config.yaml
num_hidden_layers: 12
hidden_size: 192
n_experts: 40
experts_per_token: 2
d_expert: 160
d_shared_expert: 0
hidden_act: "swiglu"
moe_layers: [0, 1, 2, 3, 4, 5, 6, 7, 8, 9, 10, 11]
router_score: "softmax"
normalize_top_k: false
routed_scale: 4.47
balance_loss: 0.0137
balance_bias: false
init_std_router: 0.0108
lr_router: 0.000355
vocab_size: 21458
norm: "rmsnorm"
norm_eps: 1e-06
tie_word_embeddings: "early"
optimizer: "soap_variant"
learning_rate: 0.00556
beta1: 0.95
beta2: 0.98
batch_tokens: 65536
max_seq_len: 1024
train_tokens: 527500000
max_steps: 8050
dataset: "wikipedia_en"
Below are experts of layer 4 (counted from 0) of a mixture-of-experts language model. Rows are named router (the router's row for the expert), gate (a neuron's input weights, with its number), up (a neuron's input weights, with its number), down (a neuron's output weights, with its number) and show model dimensions 64-95. Each number is 128 + 24 x the weight over its row's rms, rounded and kept within 0 to 255. Numbers have three digits each.
After each expert's rows: "comes before" lists some tokens at least twice as common just after its tokens as in all text; "comes after" lists some tokens at least twice as common just before its tokens as in all text. This comes from a sample of Wikipedia text that the model never trained on. Tokens count by the router's weight.

# expert 28
router:118165121118109127134137174115143112130113150149106139141097083145138165108140133160170107120140
gate0:195124114126156146124114151128144122132137082124130099129141126137159126133103180096123079110071
up0:112134102123115164145075146088190165125135166135112079149087108112146120172110138142095111086116
down0:153119102133158146115110107107131144116160131096151115106095090092108147119090152123110106110106
gate1:131119140130106134128093126144186111119125126145147149119108111135124153123110134127114108136129
up1:160121124137125112118116119112177144144140131147099144158127117092114178131125139118126108139122
down1:092134085162113118122134150122146186130123124117107153126131150152101137060127138132130172141140
gate2:110118110137131140115127148129092085120119157143117113132117062153144110106120132104180128153117
up2:106122149123097140130094124125157161156148104133144116129139184091121132160114120159081099092140
down2:123181114096120083085156163127129124114137150074117138115139094129146091124148149125116131149119
gate3:159164151097121154098093159097105134145165095119157134097164142124142165124130144119133154116157
up3:156153129090141153122100143139131129141162117115145147085181165107137168128146123117131137120144
down3:151111114153112153120118150171100124105135137156124132137114119146127088096088142112140116144129
gate4:114084143131146120114133154059124154110179139122126151133173135152137133126129138162086174092155
up4:116169119132141104133097112186100122140091109152135123094100146145116136118138126114132133164130
down4:086141111079135129090136114080148129142129061166126112115129103103145173098159167144135158143118
gate5:136138144121154130103120109122164085116133133086107116107142163137125106100152123126143141115114
up5:110137099112119113161103121165106158130114107137161127157157120126122122111135123153164124143172
down5:158127105130145117122113102125148105155122121117110169114074108125148161101124080160129136124080
comes before: "0", "5", "6", "4", "8", "1"
comes after: "0", "9", ".", "2", "–", "8"

# expert 29
router:115087143120142144119088137109106118106139113139152108135181155124150133155154125128118153109135
gate14:104122124135108142163094130099148122130139116073147124138123145147100112123065115130173166138105
up14:145138175120126099133156092159126135113111112124095126138117105131153089159156108121117121134138
down14:151098125120133152144169136136154124087136136109119155106112115125130140153156127099117129106208
gate15:121116120088111137112063156139146169145133134153121134155133133102118117107123148124116104093094
up15:139106150132158128080104141103138133168134149169146123126130163141118132103123165123165091074096
down15:146116119139153139172119154151127123102148113168157096129104183125122115094151142122111095087089
gate16:132172098125123129152093155143108102168144132126146101118140127139080125091098119131096128087127
up16:138090136134128158088169131119151136117114164134107106130120092131140109168160139126116141117127
down16:101141128128104177134073164135111091145169169161132132120123080129129124141135177104140119143146
gate17:103093131094178144145170121128142130125122144127129124109079124116125134140116086170099150165107
up17:141175098138118119156140124173083112095175151182114101140130097131103176105151075159093173182119
down17:147153136091112126123108137166137074087141158059131113120129157112134134139097169135163102121095
gate18:147139133142138084102066109151085069155102129129115104136112138169115147168093125082171134167096
up18:099128113132111153102143180121133118143155124154153110120144147081107144079134087138116133083093
down18:130124141094101131153190129173155084106082128129150145159103135126097128127146146148106149122101
gate19:134109119133120168157129115125150141092132131120127109116126159167141110162101097081157147121120
up19:117145105118128095105158121128115138139171127105134101124117062131126150098115165128147116107108
down19:121115135129145104118121116111165107131141115096116120111134106139116110137132129115146178099159
comes before: "==", "The", "===", "-", "==\n", "In"
comes after: ".\n\n", "==", "\n\n", " |\n\n", " also", "==\n"

# expert 17
router:125130150133143151094140160099139179144116108154109131136091090105144143162170119144128146111123
gate0:120118164143131134168071151072160099133107133156078163146151121151102146120141148151122141120107
up0:148127130118134091070174096151140135115152141109168137092147143110142130110104155165143124140143
down0:145148158142121172206109139115144140163129144119133128091122166124117136104124134163092093147102
gate1:046132136126137153144107135106153189135110117071127154140166125139125125125116099142152140118134
up1:175147127089106084157158132133128121132165116108104079103093128138099133161120099120138154169077
down1:106119140125157140122163121139145132137128083132142150124149105113114134116164120134136118146107
gate2:104152101091158155125133148113146097154138139106132124124153138139089113145154120095175152139107
up2:135135110165158115153137166174159144162146096126125159133097125129111105143112115121081157158140
down2:137113107159117131134141125168116118152151151188166100115155160137114130118146142134151145144120
gate3:126097167145103112120131142118151134124101093128094133136108138139163102141141143111182154133110
up3:108090143164106110167140149151153113109127131128125127136121119132178123132168119096150140131154
down3:095173126161129106126098115118075095145138118117122092150115099145087135120156113088162141142146
gate4:142137113123135102160081104154115117124112121174145173154104138147106146146094138178129115109114
up4:122145105087151110141126130157113106094127111133126152100130160162196124129111111158094107114137
down4:199100148155078137129178125128144141109105152142150115130169149099128123155146088116132166168120
gate5:112121167103105127093116148143136156159136131136119137085072100114090110115113140151153105113112
up5:145140092113168136140119115107115092107105089128143123175190157157134147123146104102102165154131
down5:167147103132091112117118157161144177113134168128135123117100108112139148129120140143141120121136
comes before: "0", "9", "8", "5", "6", "7"
comes after: " ", " (", "–", " $", " −", "_{"

# expert 32
router:083138150134084134120108101168115143151123130093113129137106158134130104124148125159116137140097
gate14:130083137148152123150096148139121120101122106153144151120083109108107117117169143081115165128100
up14:133104153132157163140147139158121144120081130170109137112123094141124119164093101114141129123177
down14:125127144088146073139139171153095153101098121142130124088141160165113160143137135139141147127125
gate15:124147120152087165118174112142160138117127122131133110144149130125115114088123168152093119103160
up15:149139137154141180129126145156152151134112141130108175115133123172172103125109175088122152113144
down15:141128107150111074115124099173116122141127129147090110162122087124185151111113146120112174118142
gate16:096119138094150081130161132149098162112107097119147121167138167128147119098124092135127092108125
up16:140128094142109081087116135135177189115150111143114101135103112150116141108133144114180126127119
down16:088126149103155123151103142124106119103102107108111143152125128103143157128162146129138116157131
gate17:152140136114144137136157146151139088138148117137134137119160115158156143148169153106080113150117
up17:109089100091113139143165113162097117097110100120114142130131073128147123121102145156124133141123
down17:136106158118130144100132148128125146131108180147118109140083095126161085089064127123131127088106
gate18:103068114127103101168119122115094139104137161100141132123109135136150104193122151132120136149145
up18:117098100139114097214085093098090134157147189126148145153093147133156118145115144101112135152095
down18:150121156142129126121072094103099112122143112140123118179147140136150161114131116139144132133119
gate19:135137132121128078132111149127118118139094126157096123114136129129129090129126144144108152136126
up19:145167118142154142137102138118152114120136142156145104130160135143099120173166154129123089152132
down19:108150118142155115147153102137136130121173127077137123134097123134096105143144104125130127119087
comes before: " to", " as", " by", " in", " for", " with"
comes after: " was", " is", " are", " were", " a", " be"

# expert 38
router:152124128096136143138170125114166157129122149142151099084123143113153083158154102140093140108115
gate14:111178147122151151121226153130113140117173174162156119118149113167129081117128138088112116126100
up14:120150146097116136152145159141116143123102144141146137122172140151092127093133175140132114130105
down14:127144181121127155122119131125129112094162157105112159124140143132146105142114133127110118122152
gate15:162131121156136128086136142135150099152147134087106109103111147153104117091172134102108142122147
up15:105132111123113091141128156130080172122137119138122118123122118108104082133104116122134149140137
down15:124106158094144130110099164089155163131145133140149114111154145153139129140128123098137169100107
gate16:153140113117139143129120115148128106107104134146128159139123108132092135154107120141120155150106
up16:119110119135110113083116120120097107144126125137149161179120154142146105155195124127147138092109
down16:128110083120157117127145129133203144139110100115152164110129153145111131125087130125098097119151
gate17:153149091148103107096118129173098122101096101137141110125101147097118147126108128118143148113129
up17:095152126115121148122104124107130118136117153119124151176167094137132105113110150136112134132116
down17:117111140116124108114107131133159169091097150090150124125148106092117108135119150113110126093125
gate18:155134068136136148172077162127165132131190162161113103119094155104133165118179108124134125119085
up18:110170195101131106115169098139105146116070102110129115126141123174138121141090146106166135135156
down18:151127077141137175147101122125161085145164110162101125110131146162145106131161144109143130123113
gate19:117095110160128094133079094118133177161133158145129103119100142125122110172146134101171143132145
up19:166136141083092142127163140159111092131127086134154115098178170158132126108145126145083113117123
down19:148118121112094129121136128172117146156125095138111137116111139148092141137133099132116126113137
comes before: "-", ":", " ", " Born", " •", " List"
comes after: "\n", " |\n", "-", ")\n", ".\n", ".\n\n"

# expert 16
router:128098150117152144123042149107152110135144111137138153096107163160143169113127115160112139130125
gate14:162136131114137100113085113142137151117099133100136139102132203107147143158141110163121099137121
up14:143100119098152110130120150112145149114122119112096147091114168112109151119135066132152108117141
down14:104123077160126125170154163096103106121126106128108164113113115164098168152133137130176135131166
gate15:142134153092143104106110129124145162114100144110094142143093160141150153150115156112157101105097
up15:104133155117149116129135179131116094152111162107106110143055108158121163132139121105161109089068
down15:144137128135136125142123159161160123137128106079123163101145173129124096137125161132161153115139
gate16:143120140127150125143131125109173158088080123123111170123165156167157100113121113131106125156127
up16:147086158154130127110125120137109112127123121096156136099153118171185131130135131110122119145136
down16:088188104093160113138136156107120139118137139171164121121144120114090084095140166116157111121144
gate17:076153097121114157095086107158161131116148126129146083099116141151117136101120122100126138132124
up17:181117177136120156145110122141124124146077094081131116130153143101116164123126129115109110123119
down17:110124110108130132097144103144152104080142150163116124168127154148118128127126177136149173150117
gate18:139172127125108159100108136134190133096148139106107141134136129108101140139134112142108133110106
up18:120164130137125124090117165152138127152196166132113132130100095137123173123160111147116100105132
down18:136170153102121075109073109141115138155139168135119122109119079130099124144152134129088124112139
gate19:134168139111097125118137134135156068096097164115138129111170134138145112100090112129123133109126
up19:110144146115112121115146153166119125103103182128102141115161098118145137100122100112111116129108
down19:168119126152134148142073105124152160171128084105112145144116169174120164125130157099113101097153
comes before: "|", " ", ":", "-", " Total", " \""
comes after: " |\n", "\n", "|", "-", ")\n", ".\n"

# expert 20
router:093176088091146141142144149112143151126140112126115161140132078145137135138159091167152108134118
gate0:150126116131109138134130120125138149119122133140131139111098120136118125118071071121109092099099
up0:133136118145091140145138101117156180136148127119137145128122144149111128169071062082124118139130
down0:100133113123104097147142127150122091140135122120143119116102144118150098113157119104141104117137
gate1:121088114146123150105176130115121149131156090101148082102129122127105094122163122144155141122108
up1:114130113150130155131130124128100115115155113117164112172135108123125094176139133109162122138120
down1:114101165133059118140103096076124135102137089142154119165134152134154146129144089122134097110155
gate2:132125101088090151120075106154142121130154143122118109121144120089138145134097155141146117124095
up2:141134149154173117118147139136140153122105097097138132097136123145113158101133119100104123133122
down2:129147135100143194130157141157141108136114117144154102124116127154119108127108144141129076128094
gate3:138146144081121137129111117131136115171125148168160117124164128162152108100126093163161128137165
up3:127149129145116136108110123139155135182089141149079134163154118148166080110145147071136064148163
down3:102173125148139151122123134146146058106129109128158156099110123131104101122105094131113137120153
gate4:074129134108116140122129148143124131133097115095123123156145091129130138081142202119089138155127
up4:076133131111105118124153117108130110124098095103140126121124119145133101067118190096123130160111
down4:130130145110094127163145142126130145129111153141127106128100134118148096111158094170110102104139
gate5:073162120107115118148157112145138160133168073075121146107098148142143108082102123115133129096093
up5:146135112169155115091094127141143107102129144118129129133127107122157110155122141139135173163125
down5:146133134120141108155149098111142129144098145164136148134140143157127183128123131083136078152146
comes before: "0", "9", "1", "8", "7", "2"
comes after: "1", "2", " ", "–", "9", " −"

# expert 31
router:155124137135138109173091122151096085148116141094115092102115088125083133111113138113108149109121
gate0:154124140109157170135164115112191105130135137175107115151089112111127165112110177179155172144106
up0:126108106155152119132107121121123155086110099110167136090149148147103102143152100069088147126146
down0:147095115162132158051109087129097129152149142149115137135086127162112157138099159138139113139170
gate1:145149098090124150126097089105129114163123137136137151093152079152145172115135091126154130151100
up1:127142137128132100143158149154183127112128110144077088134111169127122145076172124113150151116149
down1:158107134146135147145120134129137112110115146103103149097127143096121133137106105142123098102163
gate2:116148168081120131129135171152096123150148113133117072136142156134132100135094141153108121082136
up2:110140112161136131156110135121145101075139173092118132099115112124115136127167126089132125129088
down2:122166137155137117158123149126112123126124157153121164143079090103128125141165134111137123177120
gate3:154166121114135097145096168152150123124151104140144108115087135104120079072136136111102150108122
up3:161157106143165080109107173147072130127123104113143112112131104119158121094081094149128101136115
down3:130145125118113186122121133175178163111137119133129113115133125109112125128132151130079108116099
gate4:130143140175065082106115144145128124121148144128135098165145151122137119108126115140119156070073
up4:144119143142110098111117129146156169139167131142108139172112161113112136120115129112099124149103
down4:135141111116151092115085105098107136102126175122156101132166132148180157089113138116141162116108
gate5:117117135138150091136111141128156144123131116098154121123131107130156126141092097133141151156117
up5:106106140103111139083123167094112206121127112108096113081118143157127169096136127155119110122166
down5:131119105119109119109167136128181127153153158085131127109156145142134110140136118128119131107097
comes before: " of", " was", " is", " in", "'s", " to"
comes after: " the", " The", "The", " a", "'s", " his"